Experts of a small language model: 32 experts in each of 10 layers, 80 SwiGLU neurons an expert.
Below are experts of layer 4 (counted from 0) of a mixture-of-experts language model. Rows are named router (the router's row for the expert), gate (a neuron's input weights, with its number), up (a neuron's input weights, with its number) and show model dimensions 0-79. Each number is 50 + 15 x the weight over its row's rms, rounded and kept within 0 to 99.
After each expert's rows: "comes after" lists some tokens at least twice as common just before its tokens as in all text; "mostly gets" lists some tokens that are sent to it at least half of the time. This comes from a sample of Wikipedia text that the model never trained on. Tokens count by the router's weight.

# expert 26
router:27 56 60 76 33 50 35 35 80 32 46 43 60 58 73 48 29 10 77 30 46 83 33 56 21 46 67 42 39 52 62 61 52 33 55 32 63 58 39 31 32 40 48 61 51 65 69 48 37 23 65 37 43 34 45 57 35 50 58 27 34 69 40 36 49 62 35 59 66 55 53 54 48 79 73 40 60 72 56 58
gate0:23 27 59 54 74 87 54 69 63 30 47 30 30 61 42 51 64 50 63 44 51 59 74 45 60 53 50 47 33 51 68 21 27 55 51 43 37 35 10 69 73 52 65 41 49 49 51 51 38 42 56 55 36 45 59 61 38 35 60 60 46 39 58 48 77 76 31 58 33 70 36 25 76 73 40 61 51 97 48 48
up0:52 36 61 60 44 36 13 56 43 38 40 62 60 38 38 28 58 58 50 43 33 42 29 15 71 56 66 25 60 64 62 56 42 45 49 70 48 71 34 64 58 52 74 42 61 56 57 83 53 45 52 63 59 47 50 43 35 73 20 29 53 40 20 65 34 36 56 65 89 29 63 46 51 35 60 32 38 39 53 52
comes after: "\n", ".", " |", ")", "==", " =="
mostly gets: "\n", "\".", " ==", " ===", ".\"", ")."

# expert 9
router:35 69 49 82 36 47 33 26 75 22 57 18 56 64 70 32 40 25 86 33 46 86 48 25 39 52 75 53 43 50 48 51 52 35 60 39 74 62 23 30 34 45 58 45 62 71 64 45 37 38 33 52 33 41 38 56 42 51 57 41 21 64 58 57 66 54 41 39 71 53 45 39 60 53 78 28 55 55 48 66
gate0:53 27 38 53 55 50 59 32 81 50 30 58 35 68 43 49 49 46 41 47 57 48 50 78 34 46 36 59 73 27 55 43 36 42 30 58 38 41 54 51 41 37 49 33 40 51 26 66 37 52 64 67 68 54 32 49 16 70 04 64 27 36 45 47 61 91 42 57 17 67 52 46 37 67 65 55 70 37 66 28
up0:57 51 44 43 38 24 23 44 44 29 46 09 47 80 48 45 51 45 54 61 26 63 48 57 40 62 19 46 72 43 37 68 44 76 65 52 29 18 49 77 44 58 50 66 43 50 28 44 03 67 50 76 28 41 30 42 34 65 30 77 51 61 58 57 32 42 51 44 25 67 44 61 32 49 27 32 59 48 52 73
comes after: "\n", "==", ".", ")", " |", " ="
mostly gets: "\n", " ==", " ===", "Scientific", " ====", " Animalia"

# expert 1
router:59 43 70 33 64 60 17 48 45 48 70 30 54 52 44 30 63 40 60 65 57 68 62 76 62 29 82 56 40 55 66 76 30 56 31 66 52 46 28 21 49 34 66 73 54 51 20 64 71 60 54 51 64 78 46 48 63 47 21 60 49 58 36 69 45 59 74 61 61 44 49 58 56 65 70 71 21 24 34 58
gate0:49 46 55 70 38 75 50 68 57 41 62 55 39 58 57 43 40 23 59 62 25 53 47 64 31 39 54 63 51 77 36 60 21 38 52 44 52 32 18 60 44 22 39 66 51 52 24 80 41 69 64 34 66 68 10 76 58 65 28 38 52 73 33 48 62 43 48 64 55 45 42 43 46 83 37 50 53 46 62 45
up0:61 24 14 49 32 82 59 33 43 53 61 52 33 41 71 36 49 45 69 99 40 59 48 35 33 58 38 43 42 47 59 23 36 46 72 59 61 37 31 47 46 56 51 52 48 51 50 49 41 43 63 44 45 31 41 75 45 64 67 26 68 42 50 51 42 17 23 55 66 37 59 58 63 58 49 68 70 50 54 42
comes after: ",", " United", " the", " in", " New", " of"
mostly gets: " York", " States", " north", " south", " South", " city"

# expert 19
router:35 31 47 46 70 34 21 45 75 44 73 57 65 57 75 39 34 43 49 44 58 05 55 20 53 16 73 56 49 44 41 60 40 36 85 75 64 64 53 55 74 32 51 38 62 62 54 37 62 76 56 35 41 51 62 51 67 46 34 70 20 59 24 38 55 52 66 44 61 34 59 67 59 50 69 33 30 55 35 45
gate0:47 53 29 52 62 61 51 48 58 55 17 46 54 60 32 47 47 50 55 44 27 84 49 45 41 41 81 48 44 50 62 46 78 50 65 55 26 42 33 41 50 63 62 51 53 55 68 81 49 63 45 43 47 49 40 51 38 70 38 49 31 54 47 45 41 38 32 63 59 65 71 44 85 60 34 47 18 60 68 52
up0:51 78 56 57 36 08 40 61 46 36 83 24 44 55 37 64 71 36 45 55 79 50 54 67 71 66 40 45 60 62 33 73 56 55 39 24 47 49 60 76 40 25 44 47 44 39 35 45 42 33 74 63 61 66 57 36 57 39 50 53 70 43 89 76 52 64 60 25 48 47 64 53 25 34 65 51 68 23 19 45
comes after: "|", "\n", ")", " Team", " Total", " Party"
mostly gets: " MPC", " Apps", " Date", " Coordinates", " Loss", " Votes"

# expert 20
router:48 70 55 25 43 43 58 46 28 31 59 35 52 69 35 45 59 32 50 77 65 49 48 57 40 59 37 42 59 42 60 59 28 39 62 68 70 47 76 72 65 59 59 53 74 41 66 60 50 60 64 61 76 60 35 24 47 70 51 71 44 49 57 64 50 71 39 70 69 58 32 62 73 26 37 54 75 21 48 20
gate0:48 54 45 40 63 41 46 52 40 56 53 78 50 57 53 67 43 57 51 86 45 63 61 51 66 74 69 32 27 54 38 34 30 19 66 54 60 58 56 44 55 59 60 64 52 79 53 24 42 69 50 35 57 54 54 58 72 62 48 48 29 61 34 59 53 23 58 66 76 42 66 66 46 35 53 43 21 38 24 40
up0:65 41 37 48 62 46 10 51 46 62 33 81 40 62 45 68 53 51 57 91 46 62 53 54 35 48 43 36 02 46 43 32 33 30 57 45 52 25 05 51 59 39 68 65 54 58 38 48 59 80 33 35 41 42 54 55 61 32 42 42 46 49 50 28 45 28 63 49 74 52 61 54 46 51 28 42 33 77 25 27
comes after: "\n", " U", "S", " by", " No", " J"
mostly gets: "=", " Mr", " Miss", " Lord", " Sir", "'"